Experts of a small language model: a variant of SOAP for the experts, 824M tokens.
Below are experts of layer 3 (counted from 0) of a mixture-of-experts language model. Rows are named router (the router's row for the expert), up (a neuron's input weights, with its number), down (a neuron's output weights, with its number) and show model dimensions 0-159. Each number is 128 + 32 x the weight over its row's rms, rounded and kept within 0 to 255. Numbers have three digits each.
After each expert's rows: a language model's description of what the expert responds to. This comes from a sample of Wikipedia text that the model never trained on.

# expert 23
router:086113093104227102155116110074134086136083106171120152148059138069123135182115127183075115133172124117199123103131149140098082135173117136161128123122107126145128181140158185092077134113141136128159114120131104151072124123164160122147067149101101105072145176155113163093088122120134178156160234173111122105142141182133161123095186154170161148146107181072103128088118113107103114163141110149124086144073148141145134128129109106083130154117170130167107097109063131093076110128118163
up0:165153117146152097095114111128087110108094184154116149173083135060084095156097089110107121172142093079101065142159089117111133107116117104106131194065102143150132118073112080154127144171146120188145155098148155163112149108110087136118131073127103112151069150129199139188085162171171186131165112104131157135138110184087099118145150141144128200084157155110144144145090156072144037143149152137119134174084132156165145131100166083136151168081079121076104160161172116139120108103145122
down0:105086165079090111157080165097148164105147098135121129096107101100151185203140135167135080086191182119178134075105138088150064103129094123154105075150108140104064131149152102127120133167137158151129138115124191121131158110139206138120131132112171138110163196103093107105159106101110169134112128100113106087085089147113130101097138127115137165151194183134070104149202126141092106135161150089085062078169087104090118155182060134150133126150091179133123108135119146135102116091099104
It responds to: Single capital letters starting a word split into pieces, often acronyms or proper names, such as S-UV, C-avalry, G-ulf.

# expert 20
router:073135094096126164090142136116116128186105144180067201154066129149154151152159146127138163182056127099178167187116124104127108100151130123125161155080122081153125144145087112112100100166115152144137113152120143158121173147172131142129146167128114051090185156111115123090121122100124083205078111121135171132089127151113101150104159149116146160174165117114108147094080179112128112121121136157201118104129083135139134138178086075119188067093111100113057124164092156079095192131164114
up0:095159102234136071149097143107096117095086138101127107128132104108170094169186117164160165137143150114129148123158084090135160113123133204096161155149150136139173133115137133158116101153149082156166094172040145101112120152122134076138125101165095073091188199101166081117176130118167091084118126135149147171197119159106111107109114116160065152138135106137128133158118115100155152082143103158111170126104140121124145100167109131167145116098214129132087103209157138111073155094131092
down0:175151170066080126131169087146120121142173084150166172197102116186109135161116069115126103137153161106135115141099120140124097088118119095195118060109071112178112146112098113092154130160092123123125153090212146139137145162132118156151148174135150123124133120134089081103130089187105125151109139124131113139123146159144104152169160145140154126193100108074179118045182136177198146126058108166151114087166079146141154161098122103128083110118128070112113125074118128042148128146105140
It responds to: Month names in full dates, mostly after a day number or "in", as in "25 June 2026", plus nearby years and days.

# expert 8
router:144144148147086070141145112135142140035146109110185139088184082126101103155091150137140099129155174092093113104171071138141177132083109137127138066130159131068078125199142145144075148147157122098105087136100093107144137113127099146125130154130120094176084162097172103141098189169108133104138151153074130120091196127151154184191134108158109189095096112107155109159156071151177145111087184151161168093146168173117142080069143096126110134094132161115123175189135108128156122100138118
up0:120088092114143126135119071102098132145094150133059172074127134128107137120158147110114100112085136120092119104124127094134125061118147108183118119169107083127074094078099115137159096165081107135165132088168169155106170158143125131076097104102166121126109129100138184123109158126115137155106073143155113109109141132207115123201148144101160150178182114049098069095118034137097183118119140116181109097093191107139164129090137149074138135069120151128119129136101186070158131078160080
down0:095086145105093179113185158122126091105109103148116110163125110080146075122093115142131118145119137122054140085142140135133119097119148078119136145148067078055201121129114153172159117129079150137107121123119097125160053147158128134106129108127209111132085103124112081095051135110158164072127091155102075163081135110093163147120059099134167125146143100146138149126196189128130158150185077134143094142156136114114101074130085090116052088141145144074138104141191093133137120118179157
It responds to: Short inner word pieces like er, or, ur, ter, y inside a longer word, such as sc-ur-vy, ske-le-ton, monaster-y.

# expert 19
router:143072139087146138147180126135128165160138164139116091153195169102118149105146161128133081080192172131116120120167113133079106146161165085097086110174138125095070103152094130179158110202082099129088105113111157158185126144104081155182140124164131122147075101072121145141137081159122105113098106163123138084050074149139131110139080096142096159154108112092128156155145129138168133121113142127150159164125205180119156084112171147077134149116181148081139133111177095120116175080084055
up0:112153100084123127185120133099154181169122177091118096157142159122130144157170098079152153148107111106107153154145144150144190107124141096140175160151170157158142118172155130058123124150088142164071119125175180131149129098120118136196149097180120136130109124112131163140134217114168158180102127137093093173125163165107083170151201118127208141167147146184124192170144155158093125122179101195129164168129141117146178111112110108149168143128108149128074124099118094173151153179184178
down0:146150097147061110145117097051137090121163172154133110173159150126147216154136108192158090130105154124092142150071119154128155104142073163096141187114153107082103115173140160141185113126190071150158136130113128155125162113203125103133134103092145116108136114123202130111173146152115093112120091161127118110103120182104157097095084159097124111130126131167124160166106133198133184127113107086116061164113133063185138113108105116123118103115084159115102098083170179081174094185117149
It responds to: Short middle fragments of lowercase words, often vowel-consonant pieces followed by suffixes, such as l-od-ger, du-od-enum, Coll-ater-al, bro-ker.

# expert 1
router:148101134072105166146094126055162113121104112125108179115144146148113130110175029135099100171136195087201136109110160141080156144193156111081105089109128150169166155159149154091144071155176144122148139110110168139183150092110129070127125171150098127116200142158150137143098165135130134140184162101099169133160066107116089171056167147149104154118095130122149130094128148158080138174111145084078117157112116170079105119119176105054129133104118125126096132160119087149097103104108165
up0:109150207189132159119141186150127107164132146082137126131074085140114148137114140109148186082130084118052195172149139112108162125114153114111154098120134119146157088126111130157088091140106073171163139111146163119192106152138130133138135085146139161102150143112137141127184132179213139097128114144145125155148091172143137169060198138138114102095127108114141140184097143107139123155174143132131150204119170164117174132087146116166073116067117154091160185146197086183084107172101143
down0:147121149144099085134166076107140146106175158146130129185174083121178195046099085125127103190093090137155161139113122161136099147146151140149115130180128147116132162176157105125115117175158120129092168141178164135092114060082125120128143162095128165130098125115118188121106154121115123166149140141162170098120117153106110101176123127123103150098133089066125114121142075149105159220099112109124099176115175136128135143065163128118155076115158098192195070155136075141057116185118076
It responds to: Capitalized words inside quoted song, album, episode or show titles, often first words or pronouns, such as "The, My, You, Am.

# expert 14
router:076125162120143183120081121115174186180087130130078142119090135157119100125109101147097128100071140125142115097136146156102090068096144153136193197151084159144128143069144136130092135150186075107127095116083126163110173176136137106127143070150089112074131090133087154105137144145155141138134104082148103115104161140105229115139134141065129188174144115096156087102147122147119132186103135170057137110134080084122090182178168127132082100108093094119162089092144108169116147137107176
up10:129165152111112120146168098150084136091088150074153183163180183125114122121106173188117146169149127112077146190145138181131176131149124105078084172116160129155081196140125101094078126160104079165131118185182104181112096138132138111178090168139164124144193130128148103147151058155143126146148139087158116119121166171171174153167146082146118130163122121146129133108118173185184122105179089165090153111196128123130087159099111128070155142184138144117181117111107152088150107109081145
down10:160116112128135202150157085174142166150068090100142135144151115145128033124187165147219160127176112146156082111144135119097179094139140111088107141066140128170158142126118101114122081103087191188154100116140087107113124088114099138143104141118165144139103147121145101155177093135163081159187103080085132126213174119137169128092075155126120146135147128114060080150132140118121154124093113120083118157104091129091184155065138099097158087163117155160148123131142186139123158107168126
It responds to: Tokens closing a sentence, table cell or line: word-final pieces with a period (ia., o., es.), closing pipes, line breaks.

# expert 5
router:094120136129145110114196097122166121121044142125160139105106100112155143188069144167105117185089129147152180145113146132190101150149189153143134109103161146112154123092164125148080095122085150148093146152112148164061190153134126112128109115094119131071132118129061119118104064127142117164164157193142096198161145114046096129135133132107096151085089114126121167154090129136103151152153149138180143108107136072193118106155202120143155131086180117182149099103164177066124151135139087
up10:106116152122110070094159138033140135151121157145174130123130140158139121188135156144176083201107086124043119099133144105177170066113151142115153153141114133131098137132135150099116107138040080153161112146106145143065148171144161150134138094162128084177128125108184084161147125078143168170164090174119140144137179092151139117146158095155161142107092176151126122127143166107161075164082147163152091151227101106104141157128079101169158137103115171104099081090127148144119130102168129
down10:109154112215118139150131116127168171163098119108186110136106143109150117067130104118167118131151082106075161086199071111060144153157122129100073085079064162122110117080101061158133091143135139121136093127139141161156106105182104170095150168089123103150107138113145100134072122115137114104139144109126132091184130112107139128117120143146122181082090098103128145136159123079084113132118165160171193129163080124188120167128161123123080070170101125160056133105120127099094110149220082
It responds to: Colons, dashes, line breaks and pipes in infobox and taxobox key-value lists, such as "Phylum:", "registration:", "Preceded by:".

# expert 25
router:144098136171130132114174053146137111079111123110166081176200127139142152123203057131082142135148093124095133106126071115089113088126141142139170101122174167119131157192115085103106141159177115125097144170127110079128085125136098158130159123179154212213151128087096144124085128126119180112138115130133147094128165062166099136121055138120115059124181114107139116116134114092178174127147178104150153159133088097180127132093122181132099136106089120122105143086112143132147074091082091
up0:116149140152053146099161114156147118172132106112179088135166161127128109165057189121129106131195128120135174111110128105167120110185132041095133124153145104141112141149135145124082149134129109118171094099156158117132118087150153170110140166236187155151122121114115103132158121165089151139187123108194166152095081160141158132136172128121173103135138110174142073180115106167128198115132134142136093153156107134171117121214149092118051153165142084139158178123114190138120106135103160
down0:159098114181163114155111170108153173124135112121180096158115098114171109069202095167132119115092100175145146180080120123075131087174120182093116148072114179159161122142141093123079150126107106111148068129119091058114113168123179144140164130134154144123152092071104112114128108155109064133149106150131070141099113108107148145128177098163112080151171132128150102122120117054104154152107178114147159111083191160148105066127119115137088127176124173161187055069119164137079140111104114
It responds to: Pieces containing l or n inside words and names, often Germanic or Scandinavian ones, such as bott-l-eneck, Breit-l-auenen, wood-en.

# expert 15
router:163102149118120088153135047175097142112149175129133151153127112128176123090131122153106137109149108111139116113103110116112160088134101118122093083162089098133097140182092182169095144119149096128136164142152125115138175112162134130118114157135161152116105141154141169178095126066144106095121070162063157159147111126112149196058055135053061090113134157164118085166088176119174093134127155135132137172183207134143096150162109109136086056093114077140166158106179194130099110153163109
up0:200099132091140084127158087118067095055163081162123129091141092104120155152145125109137180141107171131128101161131088136159101178157108054143091138077109137153155147122133140132091148126168154128164109163164101120167090118174183056112134107149086135120170110080132096141110192051131151159170118126103090121111101163122127091147158101140061123115030169112096128124121121131137103135090113131148102147181159112169128181138162168129109085069163167053138132125095133110125087084111148
down0:142211094166117149102143116136184085102167095135175181111118110119089105133150138064194180152137134098154122116124133098078147085113104148119181068087154092141113091169088108129175120117154111105084100139181149122083110131078104059128135154097082129182123157157103152124104142136113109186114148159129152121098211084070167100141178121135125146122095174168118152100161111122155059107123164149150116164077097111136124103147089095119131085138161100092130230163114090131122119124123154
It responds to: Single consonant pieces b, f, m, p, g, inside or starting words, such as har-b-ored, arm-b-ar, wides-p-read, Tom-p-kins.

# expert 12
router:109149099155054074133130131126100121103101162162155024142156091139088107133156140125152132130126134158085143119089084112124179126048160112040143107142154114110140106077185077142158146136125147130123124186086124063180161126100144115137164141093176073122132136109139176111139095106140150133130138108142146112062147091137150144147176138167112131154143126150109086152167133092166093137139146107146157144155113146121163107113114034166183128127086138117128192165175053180174078096122121
up0:146112078113126131163157167168109141125116192190135126119100172100112163153100117155131163163118124123154114147133127148116105140164151194130161098166140119165134156136138165125175132102129163124122157149179191097184147131097113154093102088126213070173125080192143073080224126149178137163147122145087211124107170086120173120132145154157144172118110114108149144170113098137121121138120132113200127105122140195176174141156150066101143136174136167112152134077143135154176185155129143
down0:111085126117149092151122102112100111173147144069130102145137126084128124145142105107114087151097120124140075157162111148098135210168157083093150116101164192163111112110153100055144114100155226144113176101149132152124126116122061156180111185148087167147139147100055123135166155130045072126117119117096125099118093125096131105116088114131134136148095167186173153041138105113126106181191142140076152106108133101116159159143108153142130135159161132113120162195169086110086093161109094
It responds to: Opening letters or fragments of words, names and URLs, such as the or in .org, plus line-opening words like He, In, At.

# expert 10
router:141120144105137149121156114121120146157093149127128121125060131108164098117088202142086108146085045141110136144117123138151139130099091096200150192137128121153130164124125140097125155116049154111119141174110128119105111118106159100136082098121166104118109119167098160138042104142167163135117156195149057116161096106168112149088152187140176194157117151152124140089154078144092134113121029133144063196139110163146137144103105131152152080118202162136128160104104188084094122148154148
up0:177138151189105148161083178081183102126109128088135081117097170128114159130166092157077089111137161085146154135147120159100132101169162097092141179147175141116099126110133054134125177100108153161143123129173096118129103094075113130139170137138099121089165104099103113114143190094158176149157146106148138138109144150146142121134202102102136086124040091157141139147050053134102160152068058168115115159201096155126112103167125149119079062120121133148103170118073130109135118127114091
down0:156163111092133156114138177153079123176094171081106111137122097106103114126155155134177132152162107154127152128092134137106076151116146100185122106144130140089136144094127131156086153102128187157113070134149116096147194126087133198104098164173151154101174122138112198160124098122160145131145151085143141088140131158136109090194163080096142197105055079112139125191134102156209105141164130134130170159189083059115133071098061128142090116098104155134102126100110124201154152144161129
It responds to: First piece of lowercase common nouns after articles or adjectives in descriptive prose, such as d-ensity, gen-era, cycl-one, bi-otechnology.

# expert 6
router:038119089123101140179101140119095116159131126142070172095073183128139154129128105124141115173132143085159127175139154131090069130168109100147184207075138135094134160167110187110143122137135109139123122156152208119128106208149151123084121089139097154139162107154105097138139152133116110140178116098097088137178085166087077139086156132158095127110131121174178147125114086073067146139121144148082088138110072188152068155134070108139169108147122128138181079109091102152137122147170106
up0:112127146182102159086106177136177132175133099168165149160101088099134136168163103103164152070090140142148098101107130148153138151167141124177166150127136147181071112089149157114151154119079088120130145159155204141094175153162081136151083150126120066085117141094075105193106111138154182147114120129109074183088173175083172152098123082120146125179119115090160071118094132105079147067156132132138126153184067114131145189111110166178142059145130141110137127111141141088123107085127168
down0:138150112097129124117103121160148082154102088094126166130096115125182103154135118135150187171218140117096119163132117116142110144096125124135115124178180158169116139184161057108179123091134157140137119115177125167139176097125137119163115167156039132151090153158089096129113148136176138145120073052154134090148160090130090164090160137115199174148118120131106118147122130142064121129121069108110168103099194183155136106157168149124100199087154084091155140177122121149071164158156185
It responds to: Given names, middle initials and surname starts in people's names, such as William, S., Jr., von, as in Harry S. Truman.

# expert 11
router:150117093148162132173140120141162086179080102150180170059115140116121109225104139187086157183129114131127171143121130137183116151133120152161143132099077144169093153093113073071140100104119086162101157126131127097050175056149106158122148100097131112101156139147078101136109110191071150131120124153128107094118135091070167132126087162137153132062095103135145175112121122123136095141132098093132076179105187123131111105100193108107110169171109099133167149135159102117159204116153160
up10:119073193075132105153139151166151212074117134158115179098062105077126115146107168135156104144136129131104109110085108134113115142168142152118157117084129096166112092137169161134120133186171160092101126135204124062143148144132130170087124135119094189103109173115150083157211120121131124113176166130136110181139109126108137166115099099076080074100100136130129146150103223160118167075160136081139137139126118136182120151103187117109181180099163112179116109078093158131128133121102146
down10:169169123108152183139157086162078140095112161176183120108165166153117123131065128142141139173037077138182151119131088104195171100133166154136118162089132124160123112117136102073146095118095156149139083122133106114084087141137152104137124081158180153135109100174151140128113120090124094093139173087159107142202133055148131103131122113105085170123101122134123173095090132177152132088136094127177139140148156096131109165085125070150142072162149123127056212125079128058109150124126158
It responds to: Pipes, semicolons and header words in tables of results, elections and sports stats, such as Votes, Goals, Candidate, "|---|".